From a checkpoint of a small mixture-of-experts model trained on Wikipedia.
Experts: 128 experts in each of 10 layers, 64 GELU neurons an expert, a softmax router, a shared expert of 192 neurons.
Training: a variant of Adam for the experts, 250M tokens, 7790 steps.
Below are experts of layer 2 (counted from 0) of a mixture-of-experts language model. Rows are named router (the router's row for the expert), up (a neuron's input weights, with its number), down (a neuron's output weights, with its number) and show model dimensions 0-79. Each number is 200 + 40 x the weight over its row's rms, rounded and kept within 0 to 999.
Before each expert's rows: "mostly gets" lists some tokens that are sent to it at least half of the time. This comes from a sample of Wikipedia text that the model never trained on.

# expert 26
mostly gets: " into", " using", " Coordinates", "aged", " including", " create"
router,245,242,265,197,193,254,253,214,239,137,185,211,207,221,237,241,203,228,123,126,218,173,228,175,208,176,257,173,174,263,166,193,213,205,191,250,179,119,212,191,149,185,191,276,224,178,260,236,192,217,243,255,184,206,177,191,161,225,230,164,224,178,220,218,179,210,214,179,198,238,240,163,150,204,206,234,206,173,130,132
up0,212,204,161,174,202,225,136,185,179,204,213,217,142,217,238,276,242,176,176,238,221,144,144,248,162,188,159,216,211,247,184,134,182,269,156,270,192,197,192,274,251,140,130,146,128,188,170,198,135,123,217,182,171,185,161,247,220,200,129,154,161,216,202,277,184,201,242,221,168,216,124,215,216,228,125,185,195,212,141,207
down0,283,221,243,211,175,202,181,165,165,245,212,212,198,172,187,261,220,135,206,169,223,136,174,144,212,159,237,256,201,240,191,163,204,181,208,209,227,207,279,170,186,151,169,125,205,243,240,189,220,188,247,241,252,169,165,200,183,157,218,227,197,186,187,231,148,106,227,194,147,210,262,226,189,226,219,159,194,169,170,220
up1,173,229,152,190,217,214,238,237,151,132,199,215,85,133,215,249,198,213,222,212,246,208,263,185,243,203,151,195,235,186,281,269,269,232,151,166,206,222,182,182,173,244,149,183,150,209,126,126,174,234,194,206,225,200,244,223,154,228,187,253,259,196,237,261,212,264,244,187,81,231,261,207,168,279,229,160,223,231,278,217
down1,182,198,223,193,144,237,159,189,215,165,182,219,242,237,255,219,213,157,161,206,193,268,219,172,251,248,256,258,201,190,224,268,154,140,151,217,205,265,158,260,227,105,194,242,132,235,193,203,197,160,142,215,234,206,231,241,211,181,189,168,147,158,258,252,186,197,249,173,195,179,176,193,252,245,103,219,191,187,132,211
up2,232,177,254,215,238,225,161,165,178,214,208,113,237,192,256,218,211,186,253,235,230,157,162,206,155,193,178,231,201,210,259,244,160,239,195,238,208,197,193,193,162,180,233,234,149,177,175,195,201,187,197,222,202,201,177,134,194,190,182,180,208,176,211,254,129,213,188,191,244,188,271,191,190,209,164,204,213,229,200,232
down2,269,264,243,187,164,222,183,253,230,220,201,252,201,164,248,144,178,166,150,153,131,239,173,132,226,205,145,160,221,159,153,191,232,143,180,246,187,202,197,244,187,195,200,167,214,239,216,283,249,183,192,197,129,256,183,212,178,212,173,219,250,169,267,148,199,237,149,193,234,208,311,169,194,221,190,175,120,172,185,197
up3,274,222,187,197,290,206,241,246,202,125,210,178,111,145,192,221,191,129,221,213,218,160,171,147,241,163,177,301,172,214,129,154,175,165,201,178,199,179,212,180,189,173,113,262,240,239,201,194,171,321,208,166,225,214,159,180,205,205,187,150,187,252,202,288,217,197,155,214,204,254,198,115,184,198,197,227,175,252,228,289
down3,227,197,188,224,189,176,204,194,110,189,242,292,322,190,215,229,148,205,167,162,138,266,138,267,148,206,240,139,191,266,153,233,145,163,56,153,270,237,221,255,133,134,170,140,203,134,171,160,176,221,170,205,158,178,187,144,222,286,197,269,150,183,208,153,249,161,233,162,185,193,217,197,211,202,191,316,156,215,159,201
up4,167,205,170,273,149,196,106,234,149,166,282,213,180,197,156,163,205,328,234,159,286,239,210,184,226,200,139,179,174,201,281,265,118,199,150,180,213,254,156,182,263,203,174,159,235,256,181,197,238,252,207,196,266,265,246,186,263,210,242,242,187,163,289,227,232,264,225,172,203,261,154,216,176,254,175,192,266,197,219,222
down4,208,218,248,285,242,222,148,218,291,204,200,194,240,203,166,206,162,146,243,159,213,114,274,210,223,183,173,224,191,176,192,219,161,197,195,233,270,214,188,205,217,226,198,223,231,172,185,157,193,152,253,186,183,133,232,241,281,184,168,210,117,206,173,268,167,227,276,243,201,241,201,181,167,127,306,117,211,154,174,250
up5,203,154,178,220,212,153,298,163,175,150,195,266,278,184,243,208,204,176,277,211,172,156,190,167,140,216,227,196,134,131,180,223,187,235,235,231,147,162,185,215,169,247,240,275,222,203,186,191,228,136,161,199,159,180,124,220,120,228,161,194,248,139,153,282,181,237,202,224,204,174,253,232,171,209,170,262,265,238,181,218
down5,165,265,212,255,261,220,284,198,184,253,205,178,179,255,168,147,207,331,214,115,237,208,166,219,180,207,167,143,125,247,219,239,220,221,140,188,241,216,132,224,178,109,198,212,236,149,273,191,260,200,240,183,163,231,193,264,222,203,190,144,208,178,264,134,237,163,168,258,202,250,172,196,226,279,204,187,140,176,165,226
up6,242,212,217,187,289,159,174,165,192,199,243,255,210,173,199,212,233,231,206,255,190,130,171,214,191,104,213,155,214,164,179,255,213,230,216,192,226,160,185,210,210,137,158,252,212,136,239,117,206,123,186,258,140,213,171,250,207,178,182,165,212,105,224,232,214,226,240,208,220,200,163,174,206,240,241,247,207,201,183,184
down6,216,199,201,136,250,210,208,173,158,197,124,177,137,245,122,158,153,220,235,143,236,219,244,188,193,145,195,166,153,206,200,228,186,220,159,176,274,161,251,160,156,161,165,177,197,202,191,199,268,161,238,183,159,222,275,182,227,125,162,160,154,198,256,198,224,252,135,250,187,158,235,142,245,212,162,216,181,246,224,187
up7,256,168,234,245,190,207,219,154,174,141,93,230,188,220,209,255,164,223,198,210,185,221,199,208,236,211,197,214,145,240,104,189,237,264,197,261,194,240,230,179,146,118,235,212,217,159,187,217,262,215,76,218,191,200,230,233,185,231,138,238,204,169,186,252,146,202,129,149,99,218,179,146,212,227,136,152,179,258,221,219
down7,132,170,211,184,190,215,163,175,104,220,200,173,142,173,276,216,239,144,195,198,132,145,226,276,243,195,228,202,133,102,227,278,119,246,238,182,189,167,229,183,222,244,215,209,202,151,162,228,252,218,199,228,181,191,258,213,183,214,190,122,159,149,190,193,203,246,158,158,222,253,209,264,264,150,174,188,256,166,202,164
up8,249,224,239,164,240,163,244,192,211,198,184,146,182,219,168,230,256,183,227,214,232,249,164,175,206,168,174,205,105,99,144,238,142,214,279,237,181,131,184,127,196,249,152,198,155,284,230,271,227,124,237,150,223,255,214,245,130,222,158,224,245,210,197,198,173,206,260,182,214,276,167,180,203,213,121,219,164,198,242,208
down8,148,202,176,211,220,153,262,223,147,235,245,201,243,183,189,121,140,175,233,96,183,239,87,233,184,158,220,207,178,181,254,176,236,252,190,236,218,216,156,145,188,218,243,237,267,241,212,139,186,164,208,234,185,189,219,209,156,240,260,177,224,199,303,204,187,192,230,225,178,225,191,161,233,176,174,202,206,137,239,184
up9,203,189,244,196,245,171,198,204,230,241,209,134,181,146,240,164,213,172,187,131,191,214,218,146,268,187,171,202,173,184,199,160,172,271,208,212,186,160,236,245,157,242,263,221,159,247,240,225,238,159,173,152,172,216,165,277,148,224,193,255,154,176,255,158,149,187,191,242,124,200,181,208,234,207,183,220,179,239,217,153
down9,225,191,248,214,217,220,216,150,246,156,208,206,188,202,186,123,193,202,234,173,238,211,177,249,240,189,208,200,205,164,195,136,201,216,230,228,165,212,182,230,189,296,194,181,213,181,44,152,221,204,250,223,262,253,207,183,209,203,235,140,161,198,207,237,82,168,186,227,95,189,130,175,272,182,191,190,188,188,152,203
up10,285,210,281,194,238,196,200,274,114,140,183,187,241,207,202,261,123,237,217,135,215,215,207,167,196,212,250,161,237,256,192,237,208,201,215,178,254,227,219,189,177,157,151,176,182,193,259,228,132,193,164,193,194,211,158,229,215,211,220,255,238,174,263,263,228,210,107,127,205,251,262,204,213,292,273,227,238,215,180,172
down10,245,256,239,183,178,273,147,259,172,191,205,135,186,218,259,179,253,210,176,202,195,184,217,166,274,238,175,151,182,185,190,196,153,120,167,235,216,175,199,201,177,172,125,195,189,214,216,304,243,260,180,181,152,212,205,271,149,263,159,172,241,239,232,194,166,236,169,171,179,277,199,164,100,169,233,220,189,143,201,242
up11,194,237,173,147,197,218,204,264,140,230,142,152,124,186,207,240,139,170,213,231,210,161,145,222,245,160,181,163,161,157,215,241,254,105,183,160,214,180,125,209,262,208,219,180,187,115,230,180,212,174,122,216,271,268,137,251,216,158,228,141,194,206,239,255,172,291,188,110,179,237,142,161,256,232,187,189,201,246,191,200
down11,171,235,209,105,204,219,186,151,206,149,216,221,237,205,220,165,218,161,281,188,198,228,185,185,240,167,210,213,208,253,156,99,120,166,284,153,239,187,133,134,161,173,143,170,240,234,250,202,217,196,237,172,186,259,169,155,155,231,213,172,179,238,172,223,165,216,209,168,218,214,178,215,252,166,182,161,264,225,185,235
up12,209,225,191,160,240,223,180,279,178,155,170,199,226,235,158,195,199,185,180,224,251,166,140,142,224,209,279,169,233,173,153,186,178,133,208,207,209,211,193,222,258,212,163,224,179,187,207,174,183,233,195,111,236,183,190,182,186,198,210,164,244,186,245,213,177,195,245,271,235,256,224,153,268,259,250,213,191,241,148,176
down12,218,221,214,281,208,225,136,236,165,196,191,200,197,185,186,187,212,131,165,157,212,167,188,212,219,187,205,221,240,173,110,211,228,169,196,197,182,146,140,175,295,224,210,116,117,114,176,152,182,212,178,176,255,223,194,173,221,146,171,271,227,174,165,201,156,210,172,184,221,176,244,219,297,264,213,192,235,195,179,169
up13,240,290,141,232,176,150,219,217,165,195,225,211,255,138,208,159,227,252,253,224,215,177,234,275,241,215,163,201,211,245,200,191,219,182,174,176,138,207,112,161,200,158,245,139,182,216,227,141,227,320,177,191,203,234,215,212,224,236,219,177,172,199,216,224,227,239,273,213,128,202,190,221,197,266,202,150,190,223,164,242
down13,189,216,256,247,209,204,178,109,315,214,196,259,317,192,225,222,160,161,180,204,190,202,213,228,235,197,211,233,199,139,175,213,190,186,214,223,267,168,175,189,220,250,205,155,259,163,174,172,197,177,255,242,204,112,182,201,249,228,138,233,201,238,123,218,174,161,226,261,238,151,248,212,157,144,223,213,238,115,202,238

# expert 117
mostly gets: " '", ";\n", "_", ".com", " €", " Nick"
router,157,182,187,210,250,218,175,107,279,277,202,163,227,273,184,124,166,207,141,177,145,264,149,227,194,180,211,225,207,197,163,205,195,202,205,239,246,204,243,183,199,207,197,246,264,248,215,229,171,172,267,254,215,141,169,141,222,194,211,190,102,240,191,200,156,192,206,251,262,157,160,207,179,116,197,220,178,154,230,184
up0,241,139,237,277,223,224,247,244,165,156,248,202,205,107,193,234,167,143,277,207,197,162,132,212,201,242,182,174,205,176,221,187,224,233,184,192,224,124,174,280,185,206,220,193,157,201,190,216,182,209,67,168,154,266,146,219,169,160,129,233,210,159,236,173,205,149,221,226,165,187,269,211,174,264,145,177,166,248,198,185
down0,218,205,212,185,252,182,164,128,260,156,229,230,152,204,212,285,201,179,246,214,164,161,181,300,185,173,214,199,225,225,191,173,197,184,205,156,213,164,210,176,213,241,194,200,231,162,131,221,183,211,195,169,187,193,145,237,209,229,166,180,170,261,147,190,127,154,189,248,225,200,223,165,167,154,218,188,167,180,151,191
up1,192,205,256,198,143,167,231,202,124,201,183,191,178,151,222,195,172,194,239,186,287,173,198,195,213,251,162,216,241,215,189,283,220,174,177,165,268,206,204,231,223,160,238,188,157,172,157,197,245,227,119,130,222,241,240,241,183,186,197,256,227,183,276,212,195,173,180,204,180,195,255,295,238,247,204,174,242,241,171,244
down1,197,266,137,206,211,219,225,127,133,198,169,216,184,287,245,205,208,284,242,139,197,231,226,157,226,139,170,191,142,199,226,203,228,135,185,227,223,145,152,168,179,170,126,160,158,191,328,152,217,208,206,228,196,161,160,227,195,194,226,229,199,209,146,233,172,186,266,230,160,165,233,258,202,169,313,222,203,180,197,139
up2,276,265,252,263,166,189,231,215,169,221,247,210,195,203,145,279,199,180,252,190,238,242,201,195,221,230,224,225,210,190,215,196,264,220,246,189,116,183,126,162,201,201,148,196,181,192,118,167,255,147,184,150,157,167,162,184,230,189,106,214,183,149,185,199,201,136,198,217,219,287,198,242,177,306,186,202,245,205,183,209
down2,161,188,171,227,283,261,167,182,190,137,182,114,199,276,221,154,214,169,250,196,99,204,157,132,126,207,203,240,123,223,195,209,189,278,188,191,235,243,153,207,203,198,264,210,220,197,257,199,185,185,184,198,185,199,271,184,267,156,207,174,281,223,173,150,159,202,234,180,244,241,223,181,132,249,160,152,246,187,145,168
up3,229,232,235,226,160,217,232,292,214,128,236,163,206,160,231,216,218,184,247,211,292,219,155,188,158,273,176,219,166,154,161,192,221,229,224,222,215,189,158,232,196,219,198,190,187,213,197,220,218,261,158,181,213,250,244,249,187,124,237,214,203,191,223,260,247,203,199,223,221,246,249,227,182,297,193,229,183,224,214,224
down3,268,177,180,183,238,209,185,165,227,136,197,232,146,178,192,279,148,193,275,203,213,222,172,218,208,270,197,231,202,234,217,151,246,120,218,265,255,173,245,198,264,177,191,156,200,139,197,151,162,212,198,235,281,189,242,197,256,186,230,181,178,284,187,211,208,217,224,229,183,227,201,196,166,270,182,181,200,235,181,143
up4,254,233,219,285,218,170,183,254,198,209,119,163,128,213,212,216,172,284,272,239,178,190,186,188,177,206,168,229,205,193,194,268,197,189,242,240,192,256,100,232,185,256,149,118,145,247,219,212,191,200,184,190,216,202,198,271,210,203,209,175,191,181,203,306,239,169,204,147,265,139,234,178,181,249,192,221,234,316,130,154
down4,241,224,167,227,215,192,192,192,231,220,240,216,170,250,167,300,303,196,227,191,293,217,188,140,212,205,222,249,221,145,183,202,243,113,211,287,230,190,199,203,231,189,224,186,199,152,249,206,212,260,200,185,192,164,219,234,230,204,191,217,178,180,239,227,221,196,235,206,223,178,191,207,173,230,180,194,266,236,228,210
up5,237,196,221,173,157,215,192,286,143,192,212,158,138,121,197,212,198,148,300,210,257,156,192,217,185,240,165,251,211,137,212,240,246,203,214,198,140,191,154,239,203,166,168,206,210,202,213,151,206,149,200,208,175,238,254,210,198,184,216,226,211,182,140,173,213,262,233,195,178,198,229,166,203,280,184,190,199,240,227,186
down5,210,297,134,173,207,115,179,163,122,145,243,224,157,236,179,263,230,223,240,219,241,200,204,210,146,196,88,254,208,237,284,234,210,176,143,180,253,188,144,200,177,186,192,171,235,233,158,127,286,195,223,205,235,169,165,210,204,206,224,223,206,259,195,238,202,166,152,160,203,191,280,172,212,192,155,213,210,125,226,204
up6,226,216,194,217,134,257,238,271,175,202,231,253,153,183,202,257,158,185,231,170,265,214,178,176,207,238,202,209,168,274,252,209,159,197,213,175,175,207,208,196,242,196,151,135,195,211,184,191,217,225,156,149,186,249,198,202,231,150,167,216,169,150,240,232,240,206,162,190,144,219,259,231,201,320,176,202,184,260,250,235
down6,221,225,200,204,211,211,181,130,133,163,264,163,193,230,210,225,204,187,228,161,158,121,148,185,144,263,224,253,209,215,197,202,216,151,231,217,157,189,213,234,272,182,216,176,267,196,234,180,187,195,206,270,179,241,248,213,243,162,151,186,217,265,225,195,235,190,167,232,267,161,215,159,246,178,234,66,221,220,205,159
up7,284,215,225,177,139,166,152,228,158,147,158,196,194,138,216,270,237,230,303,177,249,236,158,229,210,259,171,250,218,239,202,203,206,207,148,217,146,209,132,228,199,168,242,228,240,208,263,173,191,213,128,164,152,244,271,236,186,166,230,211,250,133,215,258,204,182,179,164,199,209,191,172,235,288,174,232,203,229,204,184
down7,126,230,213,182,194,166,275,198,214,103,210,219,210,214,174,166,171,219,190,199,201,292,200,225,144,180,110,243,202,200,178,175,240,153,137,247,230,224,197,185,240,168,159,214,146,176,230,193,236,196,186,238,199,219,179,195,283,237,264,154,189,293,201,178,146,183,186,147,252,172,273,221,243,220,175,180,252,212,130,201
up8,258,219,192,170,148,218,230,234,180,177,163,234,166,183,144,224,237,197,176,207,199,173,228,134,94,245,176,269,179,170,166,175,130,142,114,261,205,236,191,273,200,148,215,240,164,147,248,259,161,196,179,204,118,203,170,216,191,255,228,210,182,179,249,256,139,283,179,169,200,258,277,136,180,249,169,122,210,205,237,191
down8,261,188,240,166,186,217,191,172,149,235,187,173,121,160,166,158,196,184,237,288,169,153,207,224,137,220,182,124,237,218,180,170,172,206,173,218,318,153,253,165,172,186,207,225,176,212,227,158,96,181,229,189,195,131,176,141,322,120,202,215,188,239,161,188,207,220,190,249,154,212,261,188,194,203,264,166,166,159,220,200
up9,253,262,214,192,210,182,188,221,161,176,203,133,221,113,255,256,201,143,199,212,175,185,153,171,186,194,151,271,217,225,176,268,229,195,232,127,146,206,128,184,206,187,258,185,180,255,156,186,242,218,157,129,187,206,218,222,287,183,214,183,171,244,222,240,271,147,176,187,149,190,148,189,180,247,151,168,189,226,183,194
down9,175,256,146,190,262,239,182,205,195,205,198,216,182,227,240,249,210,212,264,198,183,176,190,234,163,188,211,236,208,220,237,136,285,168,184,170,209,63,200,198,227,193,159,225,169,173,219,162,223,213,185,178,246,148,156,207,205,253,273,125,238,274,212,248,130,205,207,210,288,192,216,184,165,167,190,192,168,166,182,188
up10,289,232,176,179,195,175,162,226,138,185,156,213,166,176,197,209,199,177,237,189,230,171,222,228,187,210,206,209,166,166,181,199,230,258,185,216,206,242,133,242,221,144,183,163,229,143,194,224,216,242,176,172,176,274,209,225,192,205,182,235,166,158,218,192,290,230,188,216,211,234,202,233,164,263,191,192,218,262,168,254
down10,232,245,157,170,209,145,211,204,211,166,201,245,143,174,193,189,121,186,223,157,226,244,199,204,223,159,206,203,202,272,145,136,246,124,268,179,234,202,136,218,173,151,248,171,192,171,118,218,180,328,156,208,246,248,195,166,154,160,191,206,231,233,235,178,208,303,178,160,182,115,223,196,195,181,159,197,264,213,191,249
up11,254,181,226,208,225,256,261,258,209,167,149,166,236,141,107,206,260,207,222,210,240,266,227,161,224,150,188,111,218,133,246,284,192,232,176,177,106,233,218,180,248,230,223,182,208,202,206,162,210,182,182,164,199,205,209,214,200,165,156,188,190,256,207,169,191,194,129,256,174,173,233,231,200,250,195,255,179,257,152,225
down11,213,185,229,200,257,195,146,163,231,183,243,288,214,254,197,161,181,219,154,165,206,211,182,206,216,225,239,211,195,177,296,155,265,123,192,194,262,197,223,225,167,187,115,136,151,263,207,195,226,128,266,215,155,266,182,213,217,263,190,242,227,228,237,216,193,167,234,108,217,206,222,241,195,168,159,206,194,171,178,266
up12,263,188,174,218,203,250,242,227,172,225,198,178,202,130,173,300,135,251,204,208,184,203,217,172,196,182,139,229,250,232,231,178,183,232,100,136,181,205,192,158,216,196,227,197,251,154,169,162,143,220,235,151,208,202,213,188,194,178,186,281,167,153,182,197,209,154,162,241,186,213,201,187,158,218,235,170,173,240,194,263
down12,222,198,265,252,233,235,173,146,276,184,221,201,222,225,314,125,198,186,169,194,211,199,280,177,136,126,199,329,241,164,259,182,302,174,189,193,168,207,181,259,224,205,133,328,234,181,166,211,191,215,207,220,182,188,219,220,182,244,223,201,221,154,168,241,165,159,255,156,174,154,182,209,184,197,215,188,169,110,210,143
up13,270,222,171,206,172,173,238,221,214,237,179,286,184,141,195,231,238,283,205,143,178,192,184,200,193,204,167,228,216,164,203,217,199,240,233,193,244,161,182,241,166,173,147,164,189,213,209,221,239,212,232,193,215,252,199,141,286,222,169,151,211,207,235,224,178,193,135,148,206,212,201,164,207,200,193,203,183,206,137,168
down13,198,246,206,183,248,221,164,264,173,157,204,202,171,237,227,246,153,256,170,245,178,179,212,189,219,126,176,175,179,235,245,227,276,185,197,221,168,236,180,260,250,143,195,159,226,207,198,183,239,180,175,230,262,224,222,212,149,277,173,202,150,237,191,245,211,127,250,231,184,162,226,160,276,208,143,152,212,278,95,150

# expert 39
mostly gets: "ร", "พ", "ท", " Pin", " Chi", " relationships"
router,151,207,170,186,268,212,178,97,269,285,207,149,238,278,159,119,200,196,129,206,143,261,197,217,222,172,222,215,212,225,192,201,168,181,248,222,245,231,258,171,191,243,202,224,253,279,242,219,197,158,250,256,205,163,158,149,190,199,201,210,93,231,193,181,169,199,190,246,260,175,158,191,198,128,232,209,181,151,251,181
up0,182,252,163,224,196,240,242,257,160,194,240,195,130,142,263,211,185,270,204,122,185,138,196,104,147,181,203,188,234,209,219,248,269,244,189,233,143,163,125,177,245,155,192,243,199,177,206,219,153,239,167,203,230,176,264,201,146,237,256,176,223,271,212,240,241,256,150,153,154,165,186,204,229,284,132,176,165,189,212,244
down0,217,251,218,162,205,237,206,191,212,206,212,172,207,243,151,170,225,182,288,239,204,178,211,231,190,188,139,128,198,189,132,225,187,142,175,123,197,278,247,218,183,185,109,234,144,245,146,188,221,264,184,237,214,250,217,259,141,119,171,202,171,150,223,174,177,164,200,174,179,102,150,226,217,192,158,273,107,198,212,204
up1,198,251,194,258,204,153,221,203,186,178,179,193,143,112,155,250,205,173,250,219,212,198,212,263,238,185,217,246,238,169,191,189,210,247,116,223,200,141,184,168,233,206,166,252,123,241,211,171,250,209,294,145,204,325,202,233,213,153,295,138,234,219,215,239,251,239,267,190,113,176,211,223,213,230,157,185,248,216,222,286
down1,158,142,229,164,169,101,158,195,288,187,215,181,145,143,91,226,153,227,130,188,226,158,184,187,212,213,163,250,182,166,210,240,219,211,142,238,248,173,212,203,167,194,54,222,197,219,234,194,204,184,194,160,158,201,251,149,179,248,182,289,242,250,138,227,173,184,214,207,162,231,170,157,207,206,232,228,123,207,219,176
up2,172,175,195,241,154,209,292,245,164,125,207,216,231,218,173,281,171,240,238,220,252,126,286,212,225,265,189,174,194,276,121,198,153,199,225,192,193,143,195,160,227,219,221,191,231,154,170,208,200,184,202,171,164,228,226,249,148,165,199,139,204,250,145,142,156,178,179,163,185,209,165,143,278,233,136,204,308,235,205,197
down2,223,206,266,136,223,232,227,161,274,184,211,122,213,195,278,229,175,223,155,144,215,193,170,206,153,94,218,205,136,216,217,209,178,173,190,195,191,154,166,198,200,167,223,180,245,243,183,172,220,127,245,134,143,176,169,140,178,216,148,197,118,242,134,264,239,116,188,227,187,209,174,208,183,149,180,186,159,205,184,170
up3,223,194,239,228,118,151,235,257,108,171,176,239,148,162,219,214,241,177,297,159,213,262,177,224,228,179,146,197,218,184,158,174,160,216,108,193,156,160,136,194,233,178,219,184,184,158,222,192,281,189,129,123,224,182,174,236,226,167,208,250,209,161,208,183,274,178,243,211,114,186,227,219,183,307,192,210,204,284,154,227
down3,160,193,183,191,209,183,187,230,192,180,174,208,136,228,215,176,162,168,257,197,203,139,199,200,242,202,190,214,219,241,198,134,238,129,170,173,255,193,286,223,175,133,203,232,164,206,242,206,164,117,190,143,176,145,205,177,255,207,186,158,180,232,203,201,134,255,213,127,194,190,150,222,167,217,360,186,125,201,196,266
up4,260,196,228,239,192,181,249,242,119,171,259,198,150,182,230,229,199,204,246,212,229,149,188,214,154,204,126,229,209,121,194,246,255,216,196,190,169,246,115,223,191,206,288,208,148,150,251,216,240,154,156,187,202,200,239,248,217,217,273,144,203,140,230,169,235,255,136,108,168,254,191,259,262,324,194,158,212,277,232,213
down4,164,191,168,195,207,205,185,156,220,219,331,210,237,178,179,162,211,154,209,148,200,203,216,186,204,210,161,163,296,188,123,229,138,136,250,228,213,202,203,205,183,179,121,243,167,228,167,123,183,216,183,216,181,227,185,177,172,206,181,272,153,304,170,252,206,190,226,238,176,242,136,243,234,202,201,122,190,181,215,200
up5,296,248,196,263,206,172,281,191,168,188,161,187,171,95,185,210,162,226,311,166,201,194,226,272,247,196,196,215,197,205,163,165,250,237,194,163,139,150,173,214,218,233,206,151,214,180,235,207,225,167,203,182,271,231,259,250,262,192,233,227,233,165,219,224,191,181,219,237,182,193,237,212,228,277,124,304,265,245,151,221
down5,251,219,102,186,221,263,192,207,138,127,273,147,280,162,136,150,237,269,167,201,270,213,221,223,211,228,191,252,250,225,179,235,132,124,222,182,198,217,152,210,148,144,141,216,196,223,236,146,230,173,196,195,209,266,223,167,203,194,160,295,195,260,300,219,261,158,233,210,248,112,167,164,205,190,251,182,224,161,202,175
up6,263,179,214,212,173,209,208,257,171,221,154,205,209,199,219,169,194,186,214,254,219,216,175,169,237,216,175,195,249,168,223,220,223,294,197,234,194,259,124,188,262,140,220,174,183,157,242,189,220,185,230,191,283,234,190,243,182,163,162,169,184,175,191,189,148,200,203,241,201,240,205,234,247,216,168,237,224,293,194,251
down6,200,212,297,155,165,218,274,193,221,220,189,204,191,119,175,171,143,190,209,240,201,233,174,256,257,250,202,162,287,195,190,191,184,163,278,248,225,177,198,181,162,170,158,222,193,232,220,214,215,207,197,219,188,242,211,198,223,206,177,222,254,198,228,223,238,200,201,183,186,203,217,220,170,166,184,176,165,264,209,228
up7,259,152,276,220,153,188,200,330,116,167,213,217,202,199,232,162,203,259,184,167,241,204,218,241,276,197,187,216,186,216,144,175,178,171,159,243,91,216,223,119,190,176,190,263,170,258,242,213,255,212,224,110,198,212,167,255,182,189,250,211,276,275,249,172,240,232,205,262,188,226,207,254,134,244,241,209,192,203,261,272
down7,215,208,184,149,174,241,201,185,208,240,202,124,119,174,151,188,183,184,228,211,219,159,181,271,227,231,130,164,213,227,247,287,178,104,228,174,249,228,149,179,143,224,161,277,145,180,182,154,216,181,221,230,224,204,265,145,219,206,242,178,205,241,146,199,190,152,229,219,123,248,142,239,257,173,280,211,198,171,218,239
up8,306,246,192,215,240,175,198,229,142,128,202,171,80,199,194,217,175,168,217,222,226,183,139,143,134,164,166,209,228,237,242,252,219,143,193,193,166,168,146,157,225,196,165,202,172,181,164,195,300,183,96,238,217,204,272,193,163,268,204,178,188,177,250,181,156,188,186,135,206,224,195,176,186,272,180,253,306,218,237,189
down8,213,121,180,189,104,267,182,155,158,161,204,217,206,211,220,188,196,238,197,215,180,194,224,189,231,174,175,208,242,210,196,206,204,136,174,265,194,154,250,158,132,193,184,234,206,238,239,169,204,107,250,196,198,223,224,218,166,211,168,172,224,242,279,198,199,228,196,270,220,160,155,179,225,226,236,182,205,178,220,175
up9,189,169,249,271,153,213,240,248,184,192,196,173,186,178,147,213,282,198,274,198,182,236,153,133,201,222,174,187,151,202,219,207,205,219,112,204,133,147,148,195,213,176,186,187,196,183,204,159,266,221,188,159,232,279,184,210,157,236,238,119,208,241,231,261,212,262,209,204,161,227,241,257,160,289,200,199,281,258,240,175
down9,200,244,170,205,206,153,131,183,202,178,195,210,133,212,159,104,216,175,168,180,263,189,192,186,188,193,238,185,203,151,210,184,207,209,240,181,253,258,161,205,55,157,210,227,118,269,235,190,150,243,196,123,184,213,158,168,167,229,123,196,223,215,172,209,179,209,204,230,254,211,191,172,202,140,198,186,132,201,243,243
up10,214,238,152,289,141,197,155,151,158,160,208,152,177,136,208,177,189,223,190,218,189,157,228,243,161,238,171,232,181,151,162,240,234,138,205,202,200,158,181,198,243,177,276,205,178,234,265,198,205,140,235,105,191,275,225,215,128,191,164,169,230,260,211,200,195,217,219,220,214,178,226,211,128,245,170,231,173,246,152,224
down10,171,190,256,223,172,203,157,241,192,151,213,228,226,210,182,215,228,205,190,200,193,190,281,156,231,290,98,158,210,214,129,254,211,251,191,196,216,220,270,156,203,215,164,295,202,108,194,206,236,227,216,197,185,206,204,231,177,129,204,134,242,244,237,242,200,145,175,241,257,251,196,198,148,237,213,158,196,177,196,247
up11,266,221,205,180,165,170,238,232,135,162,181,164,214,171,209,201,143,242,223,196,179,249,149,150,124,231,198,158,233,142,219,249,241,230,138,242,140,204,97,238,221,135,213,218,149,203,215,194,253,215,141,140,203,245,195,213,183,243,177,240,188,116,241,202,154,187,178,142,218,237,169,191,165,225,253,165,134,209,164,174
down11,139,233,162,199,163,195,263,213,160,176,177,243,247,232,159,151,201,216,121,225,167,184,189,159,222,195,216,266,253,172,163,237,207,152,229,213,189,247,249,209,211,135,163,270,159,235,254,140,241,206,132,254,96,169,102,237,198,249,126,137,203,223,178,151,258,132,211,190,213,188,188,164,140,281,253,226,239,221,219,137
up12,300,223,193,168,71,175,260,220,172,201,184,234,158,124,235,244,188,159,221,197,284,187,196,158,225,193,99,154,210,220,174,179,238,192,182,186,233,177,196,193,255,195,279,226,155,141,160,259,252,247,132,137,186,224,183,284,231,247,190,199,211,184,188,242,184,210,171,173,142,196,209,191,236,327,170,91,203,219,181,220
down12,174,263,205,216,185,133,219,294,219,215,267,202,160,176,174,175,228,212,246,182,166,213,249,170,182,192,262,281,265,135,165,135,203,158,184,253,276,205,244,197,179,170,156,184,181,236,193,172,220,234,197,189,125,215,252,262,136,184,233,204,262,237,184,240,214,150,197,164,175,261,227,232,233,269,180,186,179,191,154,271
up13,179,156,203,219,197,142,235,195,150,193,229,188,135,196,232,264,155,247,230,293,207,173,248,200,166,225,116,239,160,211,218,214,218,169,111,222,87,217,132,91,217,192,313,226,214,267,215,186,221,167,136,156,208,209,178,277,243,200,198,201,183,207,186,191,169,214,200,212,213,225,218,268,193,230,150,141,212,238,205,238
down13,183,243,244,137,158,178,219,200,272,176,254,142,239,189,150,126,217,219,213,148,206,189,173,167,211,234,172,187,268,196,155,245,257,103,200,146,258,234,258,149,124,211,99,227,173,209,195,155,215,197,231,146,150,234,149,174,220,212,221,155,140,239,107,223,247,195,248,226,181,232,144,133,204,204,295,249,189,210,211,201